Weights of a small mixture-of-experts language model, trained from scratch on English Wikipedia.
Size: 8 layers, vocabulary 2048, 27.3M parameters.
Experts: 32 SwiGLU neurons an expert, a sigmoid router.
Below are experts of layer 2 (counted from 0) of a mixture-of-experts language model. Rows are named router (the router's row for the expert), down (a neuron's output weights, with its number) and show model dimensions 0-255. Each number is 128 + 32 x the weight over its row's rms, rounded and kept within 0 to 255.
After each expert's rows: a language model's description of what the expert responds to; "comes before" lists some tokens at least twice as common just after its tokens as in all text. This comes from a sample of Wikipedia text that the model never trained on. Tokens count by the router's weight.

# expert 34
router [103  85 159 126  96 118 155 109 103 135 154  99  88 108 115  88 192 124 103 215  75  79 140 166 134 139 129 154  70 101 101 117 162  81 139 148 122 114 106 110 142 153 114 120  89  92 135 111  76 125 154  54  96 144  65 167 137 114  84 106 134 102 114 142 106 113 133 145 181 106 181 118  86 156  77 171 126 116 245 143 104  88 180 114  75 124 125 132 137 119 227 197 122 168 114 100 123 151 140 128 173 134  82 120 121 179  86 110 169 104 179 129 195 143 122 139  96 147 104  84 124 127  92 132 100 103 116  91 145 162 111 137 130  83 173 117 155 171 147  44 138 108 113  80 152 153  84 153  63 161  87 161 159 108 114 131 117 109 146  94 154 132  84 167 110 102  50 138 138  95 161 133  87 100 153 172  54 131 125 147 148 170 140  63 140  97 133 147 148 115 100 139 105  90  91 107 154 119 131 149 132 113 107 182 171  92  53 185 106 126 102  96 117 134 144 110 129 151 146 107 113 141 124 120 135 143 131  98  83 105 131 121 120 167 114  87 109 120  94 127  94 119 147 107 160 144 132  96 121 130  84 181  87  81 107 154]
down0 [155 145 125 143  15 115 142  94 118 198 130 114 137 127 111 184 140 134 196 117 112 194 149 100 122 181 104 167  96  90 154 106 105 153  93 159 125 123 145 205  87 106  74  71 202 131 113 114 164 112 146 142  81 159 100 126  97  80 122 100 106 150 132 136  61 158  62 187  93 108 134 105 132 103 154 164 132  84 150 142 116 124 143 155  87 146  78 133 153 108 128 101 141  86  96 135  98 186 127  87 115 127  81 111 123 126 141 116 104 117 121 140 135 101 165 151  99 177 184 156  64 131 122 179  99 146 132 160 114 124  72 155 112 145 120 110 219 120  70 133 168 101 114 111 188 114 137 131  72 129 111 177 162  97 207 161 180 134 147 128  80 121 103  93 112 152  77 118 135 189 138 106 165 105 178 126  94 133 148 181 132  81 146  86 114 119 124 106  94 103 159 101 174  93 137 140 147 136 122 147 151  99 166 136 114  84 128  86 115 136 188 143  83 152 172 129 101 124 118 136 115 149 129 123 103 212 138 107 140  96 162 110 132 141 108 118 124 146 149 103 115 166  77 119  98 140 170 168  74 108  85 117  69 113 152 116]
Description: Consonant-cluster word endings
comes before: "ed", "ing", "er", "e", "et", "as"

# expert 45
router [131  82 154 102 125 110 184 140 102 151 190 134 118 153 155 117 108 121 134 168  92 125 112 135 167 162  97 163 165  78  94 165 156  73 172 143  76 118 117 120 131 147 133 122 118  58 159 119 125 154 163 130 101  92  56 106 106 132  43 111 100 140  68 201 146 170 153  79 142 153 119 113 146  89  94 162 138 166 158 164 176 160 128  83 103  95 147  50 116  87 147 151 110 110 150 121 117 172 142 176 120 174  73  90 160 165 107 137 144 108 120 146 150  73 140 118  47 124 155 154 122 186 131 106 155 139 130 102 154 107 129 151 167 208 123 110 128 152 140  96 140 136 198 171 115 155  92 122 115 129  94 144 172 137 155 147 127 147 119 130 123 144 116 182  91  84  95 162 153 138 187  83 118 107 176 124 132  96 105 118 131 172 156  96 103 157 106 113 147 165 150 139  78  66 114 109  83  86 160 114  95 111 152 119 122  58  74 111 150 146  92  89 122 140  78 174  93 166  79 142 122  73 146 109 161  92  61 142 102 128 112  99  94 101 153 106 151 198 151  80 101 140 128 176  93 100 126  81 132 158 130  83 109 106 107  87]
down0 [147  97 155 160 145 100 126 147 157  96  94 150 126 107 137  34 177 142 131 114 141 146 172 128 145 134 107 170 112 123 114 104  70 188  96 131 126 129 107 167 148 149 167 123 110 128 122 131 166 163 115 166 165  65 143 133 182 181 113  71  59 147  84 120 127  83  95  69 182 150 139 128  65 115 152 103 168 101 117 155  95 107 131 151 129 155 106 110 127 160 162 167  93 164 126 112 120 127 152  72 104  85 136 152 180  70 153 101 143 153 154  71 143 154 114 125  93 150  98 104 103 161 119 101 145 121 137 166 168  98 126 138  77 128 130 124  59 160 123 127 150 175  99  51 153 126 132  61  70  61 107 152 168 146 182  90 108 116 143 176 128  90 128 121  78 106 147 141 181  91  79 149 133 111 122 118 112 154 132 104 107 142  87 155 138 130 101 155  96 109 174 127 139 109 178 117 190 123  89 128 115 118 126 130 141 142 113  85 138  97  58  99 140 176 176  69 149 148 141 137 141 191 199 141 143 151 136  95 124 111  90  83  89 140 150  38 169 101  79 138  87 144 156 119 180 150 184 108 100 121 106 156 178  93  95 156]
Description: Place and institution endings
comes before: ",", " of", ".", " States", " and", "'"

# expert 55
router [107 116 143  65 164 112 116 118 104 135 158 152 111  92 115 117 101 120 151 171 125 114 109 113 139  93 111 127 111 117 194 132  67 110 200 111 126 138 108 155 121  89 139  58 124 165  67 211 117 137 188 125 123 110  97  97 103 160  86 111 128 160 104 141 142 131 141 128 152 168 147 131 173  74 103 188 185  75 114 144 172 127 161 139  90 141 116 124 145  98 242 103 105 123 101 160 110 106 112 140 112 180 129  81 133  84 123 120 123 143 132 132 103 121  97 145 159 150  93 183 125 117 130 169 129 122 113 115 151 109 164 193 153 136 107  78  85 119 140 140 166 130 163  91 170 136  92 121  93  89 128 152 139 139 133 114 182  49 125  96 127 130 121  89 122 202  88 144  62  74 168 130 108 148 149  89  79 123  95 132 168 173 116  61  92 143 134  45 189 144 145  98 135  47 150 121 158 109 150 165 130 112 112 133 144  74 118 135 114 136 106  96 129 134 145 171 118 136 202 113  90 120  95 148 160  92 132 125  96 124 165  63 151 138 200 120 123 150  81 110  72 143  77 109 130  90 134 169  99 152 121 145 157  83  85 149]
down0 [ 65 197 107 112 117 100 139  75 121 144  57 214 151 153 141 100 139 159 141 145 192 107 130 111 186 152 142 124 148 166 162 121 192 168  52 107 146  93 155 153 193 127 141  90 133 148 106 132 126  88 146 161 172 126 104 147 160 151 185 108 178 143 129 153 106 123 179 186 172 123 115 129 115 100 142 142 112 138  95  92 149  87 174  97  87 142  76 139 120 113 147  89 131 139 132 103 146  77 132 156 153 143 176 174 181 152 178 107 120 136  81 153 156 101 132 145  76 162  46 153 116 150 128  96 104 116  66 129 101 122 138 107 123 165 133 134 106 123 157 101 240 136  98 130 154 145 183  71 155 181 142  60 109 156 121 130 130 167 162 152 123 139 160 150 149 107 123 153 192 128 162 175 176 146  99 115 127  80 129 130 168  49 150 105 118 126 128 178 138 109 134 163 115 141 112 131  74 125 182 152 105 165 128  83  96 131 186 118 110 128 118 158  96 123 166 114 124 116  61 110 130 149 174 136 136 121  97  87 153  99  78  67 118 105 139 154 121 153 123 133 174 147 118 140 132 155  96 173 127 121  77 102 110 152 119  74]
Description: Line breaks, sentence ends
comes before: "\n", "|", "-", " The", "ph", " In"

# expert 0
router [148  99 166  58 134 131 158 176  93 138 156 120 150 137 100  94 131 141  97 120  89 158 189 136 155 183  91  90 171 131 190 147 130  63 170 128  68 132 131 143 150 140 115 149  68 125 148 153 196  28 145  90  71 106  77 114  84 204  92 149  69 117  89 100 135  78 149  96 156 190 153 122 115  63 159 144  73  63 131 139 126  97 122 109 160 119 150 144 142 188 111 142 127 111  99 134 108 121 153 116  85 117 107 133 106 185  81 118 151 131 172  85 125 113 121  68 102 153 129 117 127 178 133 116 131 119 146 110 126 126 135 150 143 194 178 150  81  72 128  89 146 124 161 143 139 180  72 134 134 130 134 136 174 133 124 178 111 132 124 183  72 125 116 130 124 105 114 192  80 126 142 135 117 136 111 109 113  99 113  87  97 199 109 168 115 143 116 117 115 173 153 168 148 145  71 118 129 123  94 163 127  96 169 104 192  96 134 131 143 128 111  79 132 160 124 153 149 166 149  96 106 135 112 108 136 109  70  94  69 107 153  97  79 158  78  91 155 152  72 108 118 150 110 187 134 115 163 170 116 168 123 114 103 100 157  82]
down0 [164 132 121 137 197 107 127  99 116 130 130 107 194 109 121 103 108 154 119 125 132 154 121 147 148 142 115 135 130 149 109 113 110 115  79 128 173 118 116  96 102  97  99  95 160 140 180 151 171  59 103 167 141 127 110 129 144 194  65  92 162 100 134  84 165  89  75 146 112 141 145 187 105 179 158 131 163 125 120 117 131 182 126  91 129  89 186 149 106  72 117 111  86 151 166  57  80 160 146 130  72 146 122 114 185 144 124 120 112  94 122 179 108 116 144 160 103 112 104 198 167  51 169 157 163 128 124 158 131 128 162 103 163 106  99 111 122 121 149 148 174 140 181 114 116 144 141 126 109 126 124  16 106  82 195 134  68 185 138 152 154 121 109 159 105 171 118 179 162 124  98 125 115 106 142  83 147 107 151 187 116  83 214 140 131 124 104 140 181 154  94 126 110  96 136 150 128 164  65 112  52 175 109 174 188  80 126 175  86 173 110 110 110 149  78 108 146 126 117 129 109 113 134 122 142 114 142 131 141 164 148 138  82 107 148  76 118 106 112 120 160 126 159 118  60 149 165 144  99  84 167 133 155  71 158 105]
Description: Mid-word ic, dashes, numbers
comes before: "|", "s", "-", "\n", "%", "1"

# expert 63
router [ 98  78 170 107 110 161 154 100  96 149 205 100 127 137  57  65 127 107 124 158 111 130  92 183 150 134 151 133 152 197 190 101 139  99 164  85  42 159 122 141 148 123 182 112 179 144 102 118  91 109 128 149  61 134 108 101  61 125  81 135  74 189 135 106 163 184 137 151 161 153 134 150 128 135 156 131 144 148 134 201 146 102 167 128  51 150  76 170 135 163 115 114 167 138 171 152 130 100 158 143 115 112 116  86 119 106 117 156 143 108 124 123 149 136 122 132 125 164 111 184 112 169 170 149 147 125 110  91 152 123 164 122 128 117 126 114 162 113  90  95 114  95 167 150 139 110  74 135 127 185 166 172 161 104  98  91 188 134  91 119 130 192 131 105 135 148 130 125 117  95 175  92  92  68 187  64  84 128  93 119  68 157 104 120 128 101 184 111 120 136 106 113 113 164 127 133 156  36  83 134 151 110 130 114 110 131 177 136 105 179 129  80  76 110  83  89 129 123 219  93  50 126 141 132 146 157 120 128  90  78 109 145 100 123 136 131 141 116  92 100 148 135 141 202 153 154 124 112 116 139 144 133 152 117 107 129]
down0 [121 123 140 160 171 107 135 131 197  95 108 138  85  84 129 138  98 193 173 127 173 146 180 160 135 192 131 170 114 109  53 153 124 118  70 124 118 116 159 169 173 139 151 111 185 115  84 155 143 181 135 122 133 169 108 161 108 140  82 164 173 144 172 159 212 119 135 125 114 169 127 154 105  75  70  81 119 134 118 162 175 191 128 123 136  95 120 115 104 204 125  91 125 106 130 128  88 121  97 152  87 166 171 156 172  99 115 103 153 166 138 141  76 130 125 116 135 151 144 134 105 128 144 100 121 141 156 106 138 122 108 111 138 125 128 155 147 123 184 144 227 120 134 140 126 148 111 134  69 137  90  68 160 136 132 161  95 184 147 173 187 101  50 145 106 177 130 107  91  82 103 112 146 156 109 111 144  99  73 154 136 124 105 136 148 193  89 141 116 125 134 112 131 140 160 105 116 111  77 140  84 159  92 150 135  95 151 139 129 147 141 172 109 132 149 149 105  63 160  66 134  80 185 132 163 104 114 149 124 176  99 192 109 148 105 160 130 114  93 194 188 145 117 162 111 133 105  84 175  57 103 126  72 111 157 123]
Description: Verb and participle endings
comes before: " by", " to", " in", " the", " a", " that"

# expert 20
router [135  91 175 149  85 105  94  73  97  91 147 110 129 110  73  94 105 128 157 190  66  69 152  79  85  96 123 124  93 152 124 208  90 127 150 190 134 144 156  97 118 138 144 117 103  93 126 174 115 111 154 110 124 155 118 149 112 104  72  90 169 125 113 139 168 131 138  78 165 109 121  84 107 126  34 194 154 123 128 178 149 152 137 137 113 207  72 135 163 140 174 134 128 156 109 124 132 182 168 142 122 146 157 117 160 112 179  64 219  78 123 124 142 105 126 101 149 114 133 190 103 149  97 123  89 119 120 130 126 143 140 103 130 141 134 107 130 105 137 126 198  83 191 138 168 130  87 149 118 129 127 123 159 154 165 135 115 101  78 119  96  74 170 132  86 151 107 156 138 143 120 103  93 134 106  78 108 107  74  24  75 152 122 142  99 123 129  86 149 118 136 119 156  88  91 168 117  95 134 137 116 123 137  95 137 136 121 131 146 114 128 130 133 116 113 183 136 158 149 151 117 117  66 120 164 138 161  69 105 115 120  80  56 145 128  93 123 153 164 134 164 120 132 159  97  76  79  69  72 155  86  57 114  98 108 115]
down0 [111 173 115  92 128  87  66 100 119 124 133  89  93 120 136 175 175 215  98 143 128 111 170 192 115  96 158  77  47 110  96 122 184 143 143 160 158 139 157 110 130 107 153 139 139 108  56 107  73 113 100 152 160 161 144 177 141  99 140 207 124 179 167 144  94 156 174 109  93  99 130 140 124 169  89 159  82 124 107 114 110 180 159  78 116 100 162 145 119 138 137  80 116 137 156 104  91 166 114 145 118 109 154  86 194 138 153 148  88 108 107 115 109 134 133 174 146  98 167 183 122 115 138 133 116  91 106 147  78 132 129 107 135  76 149 148 108  84 177 143 143 127 118 168  82  95 168 166 162 121  95  70 191 151 119 134 140 139 127 147 135  90  76  95 206 116 119 140  82 131  96 150 124 132 166 111 128 167 185 149 126 114 127 126 115 143 165  76  95 154 107 167 137 161 156 140 105 110  91 132  94 106 167 135 124 114  51 125 147 143  96 130 182  48 105 113 148 103 118 152 132 130  79 111 144  94 120 199 167 146 141 146 141 159 164 113 175 115 155 175 179 148 175 142 143 137 146  87 156 149  99  54  93 146  56 123]
Description: Early word-stem pieces
comes before: "s", "al", "ed", "ence", "ation", "ated"

# expert 8
router [ 75  98 135  96 111 141 191 133  78 146 110 132 100 147  92 137 125 130 126 131 120 116 112 139 127 126 152 160 141 136  96 146 157 122 146 189  96  96 169 135 161 103 115  87 166 117 133 138  92 140 185  64 149  79  77  80 116 142  75 129  84 105 135 163 113 137 161  82 164 114 213 103 166 116 121 104 151 173 152 143 158  65 151  90  86 118 112  54 109 106 146 100  93 150 119 122 106 146 123 163 120 121 137 136  97 160 144 164 193 105 119 172  84  63  93 104  91  85 154 146 184 170 107 114 136  90 127 150 169 113 130 140 188 192 137 160 142 155 119  72 119  92 191 167 197 181 111 206 150 129 155 100 183 118 141 177 111 122 122 126 100 182  81 173  60 135  94 161 119  76 172  76  78 128 114  76 148 126 108  63 134 120 164 109 113 115 148 106 121 133 159 106 116 113 122  46 112  97 167  49 136 126 126  98 122 145 168 161 157 136 119 120  88 130 112 191 122 129 142 176 120  76 131 117 178  91  80 140  81 131 101  86 134 105 121 128 106 146 120 107 136 152 116 113  95 106  96 103  96  85 120  94  97 106  94 130]
down0 [118 147 114  80  99 165 177 106 151 187  89 224 121 169 149  76 138 136  59 137 174 136  98 147 181 119  66 148 177 110 125 188 173 153 158  92 143 110 146 165 120 111  98 139 113 124 130 107 127 133  92 142 115  98  69 100 104 143 121  99 112 138 140 151 167 164 154 122 169 193 159 163 132  74 143 158 187 108 100 109 142 148 153  90 162 120  93 170 132  72 123 166 124  96 121 135 140 148 105 129 110 109 138 120 107 118 133 128 140 158 154  94 121 108 125 146 111 130 157 134 185  96  97 158 155 160 180 128 138 130 157 132 125 164 119 101 122 123 106 187  75 122  83 135 131 138 140 130 114  92 131 193  99 185  80 110 154 104 132 166  75 166 108 129  85  71 150  93  75 135 174 112  69 110 122 104 149 113 163 124 167 122 156 140 156 122 142 148 125  81 159 167 156 131 105 109 109  92 123 185 108 189 123 101  78 114 110 135 116  71 109  73 115 123  95 139 153 111 113 129 149  84 154 102 120  82  90 122 167  52 112 162 134 120 174 167  70 162 141  52 158 156 201 190  91 124  56 103 160 148 184  95 121 123  96 195]
Description: Name and demonym endings
comes before: " of", ",", " and", "'", " (", ":"

# expert 24
router [109 157 145  80 139 125 132 125 104 116 130 105 152  84 101 102 132 168 135 139  89  98 177 153 122 176 146 103 153 137 175 171 120  58 125 172 128 135 122 139 189 123 188 106 118 126 101 190 156 144 111  74  83 151 118  77 118 172  78  39  82 110 150 106 193  94 179 102 212 183 135 142  93 126 104 180 114 139 128 192  96 103 111 138 107 142 120 142  93 147 123 145 128 131  86  99 106 108 119 132 135  72 109 113 148 144  68 132 138  79 145 115 135 104 117 159 139 135  98 165 134 107 128 131 167  81  92 122 108 201 114 142 131 127 105 119  58 142 162 143 105 129 127  44 133 204  88 112 144 175 117 128 146 123 116 176 153 120 152  76  92 134 138 190 119 104  78 125 131 108 201 128  64 147 128 137 124 107 143 120 186 151 129 134 128  91 176 149 130 132 138 125 115 160 127 105 126  92 139 116  86 155 122 113 156 134 150 151  54 138 105 126  69 157 139 109 153 113 109  91  71 131 137 125 167  87 170 108  67  82 145 152  52 117 124 215 111  96  69 147 103  83 134 102 174 134  92  59 114 159 157 129 131 117 163 121]
down0 [139 163  87 149 161 131 107 125 160 168 125  98 146 131 158 116 133 158 116 107 131 104 143  90  84 127 142 132 129  82 126 129 139 115  75 165  93  81 192 165 158 166 102  51 136 112 114  96  89 108 144 106 145 113 114 145 163 115  87 105 103 172 160 138 164 131 118 171 104 150 155  90 137 116 126 146 101 179  90 121 100  94 149 117 103 149 134  82 104  76 156 156 130 125 147  95 144 158  82 138 178  76 111 122 182 130 171  60 146 162 113 169  70 156 108 142 107 129 186 125 141  74 127 128 114 131  92 111 169 147 207 146  94 119 212 150  90 109 135 148 154  99 172  99 161  97 103 124 166 157 194  98  52 177  90 104 133 102 159 119 123 131 152 124  80 114  59 132 141  73 149 137  91 136  64 164  97 166 148  92  99 105 118 127 169  95 125  99 155 148 124 102 104 108 181 169  84 152  73 158 176 136 144 119 118 124 144 151 171 120 128 117  95  63 104 149  86  73 123 133 148 159 140  84  78 138 163 100 101 124  73 156 117 141 118 128 169 136  75 147 130  99  29  85 161 103 108 165 158 182 101  72 157  85  84 133]
Description: Plural and possessive s
comes before: ",", ".", " of", " and", "ion", " in"

# expert 9
router [ 90 150 169  45 156  88 175 125  75 138 147  77 195 108 147 105 114 175  54 142 150 147 129  86 140 165  81 102 169 125 141 152  88  92 199 121  81  81  75 140 148  68 136 113 120  94 148 160 125 122 119  66 124 168 102  55 112 167 130 152 102 128 129  94 122 112 172  81 166 113 136 110  99 114  90  89 170 157 142 131 131 135 158  83 119 167  45 109  54 121 135 124 122  93  83 125 153 173 150 136 110 194 108 153 123 119 137 100 185  71 169 143 150 143  89 144 145 140  48 100 104  89  85 105 139 116 103 106 159  91 104 113 118 172 128 139  70 120 147 112 107  79 125 145 148 120 123 149 179 133 129  99 193 125 119 172 122  96 164 121 116 125 125 126 168 125  98 159 132 168 128 150 151 112 162 140 147 135 100 120 131 115  99 110 136 176 152 108 188 133 187 133 136  87  85  99 126 106 111 104  86  66 144 148 148  67 111 164 124 116 177  60 128 164 162 105  99  84 125 142  41 152 134 144 125 140 123  82 122 130 144 126 123  71 158  79 138 129  64 135 151 146 103 144  75 138 101 160 125 144  75  86 122 100 119 132]
down17 [147 190 138 126 111 138 109 138  96  77 134 137 120 109 177 167 115 114 107 181 181 107 142 140 174 134 126 193  82 189 120 116  91 216 146 130 147 125 121 103 139 147 103 107 130 124 126  53 100 136  87 126 169 168 116  90  72 146 110 164 158 102 108 131 129 163 138 142 153 108 171 186 109 202 127 143 133 113 101 110 127 151 131 124 130 166  87 103 139 105 110 109 139 109 130 205  89 120 144 107 131 141 139 154 191  76 120 153 153  42 173 138 172 187 114 129 152 133 107 106 114 124 113 114  80 122  69  95 114 113 201  67 172 151 135 129 139 165  86  93 111 179 111 160 108  97 145 149  74 162 133 123 132  99 125 160 124  65 150 156 164 154 142  70 151 121 122 135 107 107 115 152 108 177 110 185 153 132 140 108 179 121 160  78 119 123  96 159 149  64 153 179 149 156  87 110 101 177 114  68  91 131 141 214 160 106 141 128 114  81 148 137  49 106  97 161  91 131 146 140 120 196 113 101 121 155 129 156  95 147 181 131  98  77 116 187 113 144 142 124 147 134 109 114 119 132 170 175 176 147  71  69 117 118 126 156]
Description: Sentence periods, articles
comes before: "\n", " The", " ", " In", " He", " It"

# expert 25
router [115 121 159 132 139 125 146  98  72 162 157 148 144 131 129  83 154 151  88 152  70 126 112 118 105 134  77 138 136 156 157  78 104  90 174 177  88 133  78 147 158 160 150  89 143  94  68 143 126 120 188 153  84 104  87 110 139 127  83 151 100 119 174 108 123 107  88  77 129  91 114 126  84 115 138 147 156 109 141 212 155 121 150 110 116 166  64 151 125 139 162 160 147 141 142  94  48 108  85 153  69 126  78  97 139  89  64  85 176  51 186 118 169  77 150 195 124 107 107 165  86 159 105 136 160 166  95 117 130  97 104  99 169 141  95 104 140 113 150  80 139 102 139 115 133 138 103 162 101 156 150 160 141 146 115 132 135  88  69 109 138 167 119 102 110  92 154 130 118 117 159 119 107 131 208 142 103 148 165 113 107  78 115  93  81 166 167 130 179 149 129 144 108 118  81 141 100  87 110 137 181 138 159 151 118 123 162 181  98 124 128  98 129  52 111 158  92 156 135 125  76 114  52  93 157 137 119  68  45 136 114  98 150 176 147 143  79 111  68 102 151 121 145 151 135 191  78 118 140 122 134 159 120 126 115 171]
down0 [107 150 119 103  68  96  67 213 164 137 111 131 143 157  92 145 153 133 111  74 135 147 176  92 127 144 132  88 191 117 117 183 108 105 142 135 124 119 160  93 132 174 181  86  90 156 122 187  93  40 161 180 193 145 138 124 134 171 159 169 178  84 127 202 146 170 121 119 123 140 118 160 165 132 107 170  62 153 121 132 115 132 169 173 176 115  89  87 146 103 120  98 121 117 126 158  75 126  82 166 164 143 128 131 140  99 131 143 170 108  92 143 122 175 146 160 163 126 137 133 134  96 147 132  88 138 143 136 169 158 140 154 204 136 124  83 162  97 147 102 185 132  89 118 148 136  97 120 171 121 134 104 169  75  49 140 113 194 160 163 100  99  97 174 136 211 160 126 103 109 114 171 127 111  97 173  76 156 121 178 119 154  81  90 148 180 163 110 137 129 122 122 139 120 151 130  90 103 140 155 179 118 137 142 122 140 138  72 114 133  80 132 137 132 145 126 106 143  78 130 120 132 152 169 141 152 118 144 142  76 162 111  91 174 106 171 152 186 112 173 132 198 100 141 175 166 117 124 179 159 118  94 107 104  80 108]
Description: Determiners and -ing
comes before: " ", " to", " in", " of", "ly", " a"

# expert 5
router [106 147 145  28 132 137 167  89 111 104 146 106 175 137 120  95  72 123  55 132 121 139 133 129 127 140 178 136 129 141 132 125 124 104 140 117 111  66 123 133 136  70 151 184 179 142 127 132 117 138 135  78 188  93  58 114 104  95 106 101 119 120 167 164 130 116 146 145 143 141 156  66  84 102 100 130 132  88 164 161 111 135 194 123 110 123 104  82 124 167 130 112 100  88  93 149 129 116 156 121 136 117 103 100 179 161  98 133 164 127 103 191 181 142 105 144 131 136  72 149 173 131 130 150  79  98  87 125 105 122 164 162 214 118 110 130 100 115 110 111 133 114 122 129  91 134 108 143 167 146 150  67 196 111  93 122 100  83 164 144 128 132  58 155  71  86 132 127 125 164 176 119 127 118 145  46  82 139 170  63 144 174 156  76  60 160 125 137  94 117 134 180  56 123 113  97 150 121 123 164 114  85 169 129 176  79 109 134  97 157 140 158 114 144 133 139 118 131 124  87  87 124 137  70 115 146 109 106  97 118 145 180 107  90 124 181 104 201  67 126 116 167 105 129  96 101 166 121 102  45 129 158 186 122 116 163]
down2 [124 143  99 100  86  45 152  70 144 180 140 184 113  86  93 104 126 105 105 102 165 120 139 101 173 131 164 214 162 148 106  95 116 139 108  82 135  98  90 133 154 125  85 135 208  88 105 162 111 138  98 137 131 112 108  93  48 143 206 120  90 188 170 120 162 114 190 142  88 156 123 122 185 178 132 169 111 168 141  94 162 140 138 119 104  88 119 153  84 152 150 107 157 107 107  65 155  83 135 143 137  89 191 135 132 140 145 122 133 136  94 142 149 123 154 176 100 120 106 131 140 100 143 148 101  94  91 160  83  96 163 163  85 104 117 182  81 117  69 145 160 106 180 150 159 175 147 161 141 165 114 146 101 100 122 155 127 113 116 165  97 106 126 170 190 149 140 154 192 154 128 148 174 137  79 150 128 187 102 155 150 137 134  49 126 175 134  98  46  72 111 135 147 150 124 161 146 126 162 136 109 151 125 143 124 127 101 142 127 150 138 122 127 115 165 156 162 107 131 134 145 138 159  89  73  93 169  98 156  98 136 114 199  91 145 193  99 109  98 180 162 108 141 126 111 122 118 172 109 132 199 116 133 160  86 121]
Description: Commas and clause connectors
comes before: " the", " and", " he", " which", " 19", " but"

# expert 6
router [152  83 177 111 105 107 180  82  81 195  91 121 156 176 117 110 142 124 116 167 110 117  95  71 156 118 124 149 130 164 167 154  94 130 197 126  96  82 144 149 138 146 212  97 125 109 135 179 131  87 154 120 118 122  88  77 128 167  93 109 145 136 167  85 100  56 134  63 144 131 102  77  72 121  56 130 115 119  91 170 164 133 155 127 128 170  58 112 160 141 108 160 116 162  96 154 108 145 146 135  83 155  97  92 115  82 150  61 169  85 196 137 127  69 109 149 112 154 100 179  88 103 103  93 145  91 105 135  87  91  98  98  97  93 122 110 102  96 131 128 123  41 148 119 150 136 109 142 137 178 126 162 149  95 117 228 179  99 103 105 125 138 118 128  89  99 146 147  58 137 143 118 124 135 156  95  98 103  48  85  91 117 113 125 110 130 156 120 152 167 156 107  84  98  92 117 119 109  70 133 163 112 125 110 154  89 164 102 103 134  83 132  94 131 174 157 113 115 115 158  97 125  72 129 155 160 116  96  88 122  98  80 117  98 126 109  88 161  86 105 128 108 117 153 133 105  58 143 152 126 141 122 140  77 126 103]
down0 [153 120 180 140 184  75 111 104  89 123  91 133 165 141 152 170 113  87 137 136 131 126  85 159 148 105 159 123 113 147 140 137  95 123 128 111  67 108 112 101 129 110 117  97 128 130 107 165 122 176  91  89 146 107 111 132 132  97 123 133 191 141 206  91 151  62  86  93 112 107 178  81  45 134 124  82 101 150 109 160 179 143 173  99 149  99 151 137 158 195 182 124 132  69 102  92 179 117 117 148 116 140 113  82  97 153 129 131 127 138 160 118 131 165  91 151 117  68  38 137 156 126  95  93 151 118 171 139 147  90 156 103  69 121 125 134 103 182 114 115 150 139  99 140 156 212 143 123 146 166 112 167 186 127  86  91 184 125 118  93 167 118 154 151 126   8 158 112 109 153 125  79  91 135 113 156 123 141 125  70 157 176 186 135 107 157 153 149 138 130 165 114  94  97 126 156 125 121 120 104  90 133 161 136 144 181 104 142 142 127 125 111 141 155  84 142  83 127  82 158 141 127  90  95  74 108 150 119  84 107 173 144 167  99  90 152 108  84 112  90 149  44 175 134 163 111 122 112 102 180 132 192 170 126 126 155]
Description: Articles and determiners
comes before: " ", " first", "cc", " re", " f", " p"

# expert 27
router [146 132 150  30 128 128 142  75 117 130 186 142 129 125 146  95  78 150  65 131 128 148  89 180 114 103 178 124 111  84 176 111 118 109 181  94 123 107 125 144 113 118 158 165 145 131 111 152 142 152 122 114 185 106  87 118  72 139  96  85 134 142 221 118 111 154 173 161 112 182 178  85 129 123  67 126 115  99 170 182 120 135 195 133  90 127  67  65 100 131 170 144 100  93 122 168 133 106 126 103 131 104  73  78 148 123 115 103 157 122  94 144 172 144  82 192 128 116 114 168 215 152 114 149  77 123 121  96 120 138 162 160 207 177 118 146 111 163 136  94 145  99 139 130 121 129 104  98 143 202 102 104 179 117 136 162 144  86 139 109 123 168  68 133 106  67 104 102 130 128 179 100 101  75 137 110 131 140 118 100 136 141 162 141 130 188 184 112 100 152 143 173 113  95 110 109  90  98  99 135 126  66 181  86 224  87  88 128 110 150 133 170 142 143 123 136 109 178 111 151 132 118 121  71 110 134 125 104 103  97 165 162 119 123 157 150 123 169 108 134 124 136 138 102 113  82 164 159  80 107 141 101 142 120  93 164]
down0 [150 124 126 129 154 151 157 105 188 138 106 130 126 162 143 124  90 161 124  98 113 208 166 105 147 122 219 196 150 151 141  96 143 111 175 156 105 140 169  83 147  82 128 112 162 154 117 112 116 126 153 140 124 137 121 133  60 101  99 153 118  76 142 163 163 133  93 125 171 124 139 146 122 125 167 142 118 116 100  94 109 142  90 187 178 143 123 122 109 151 147 104 156  80  72 149 126 120 150 104 110 103 154  95 235 173 150 141 171 100  77 106 126 137  87 125 137  97 167 137 106 152 109 142 103 143 115 113 138 116 149 147 134  52  67  96 158 152 203 172 137 171 111 124 146 141 202 108 127 128 137 143 171 117 130 110 137 168 155  36 120 163 165 110 137 113 126 139  61  80 116 159 143 173 140 140 150 160 129  96  91 121  75 166 116 145 131 158 164  95 165 135 194 137  88 135 148 183 118 162 146  98 137 142 139 114  95 145 132 162 184 127 147 126 188 148  89 138 165 153 121 182  49  99 117 174 135 151 145 133 167 209 104 167  36  93 101 134 134 100 157 140  75 129 107 105 131 137 129  87 122 157 188 148 141  89]
Description: Commas and months
comes before: " and", " 19", " the", " he", " which", " but"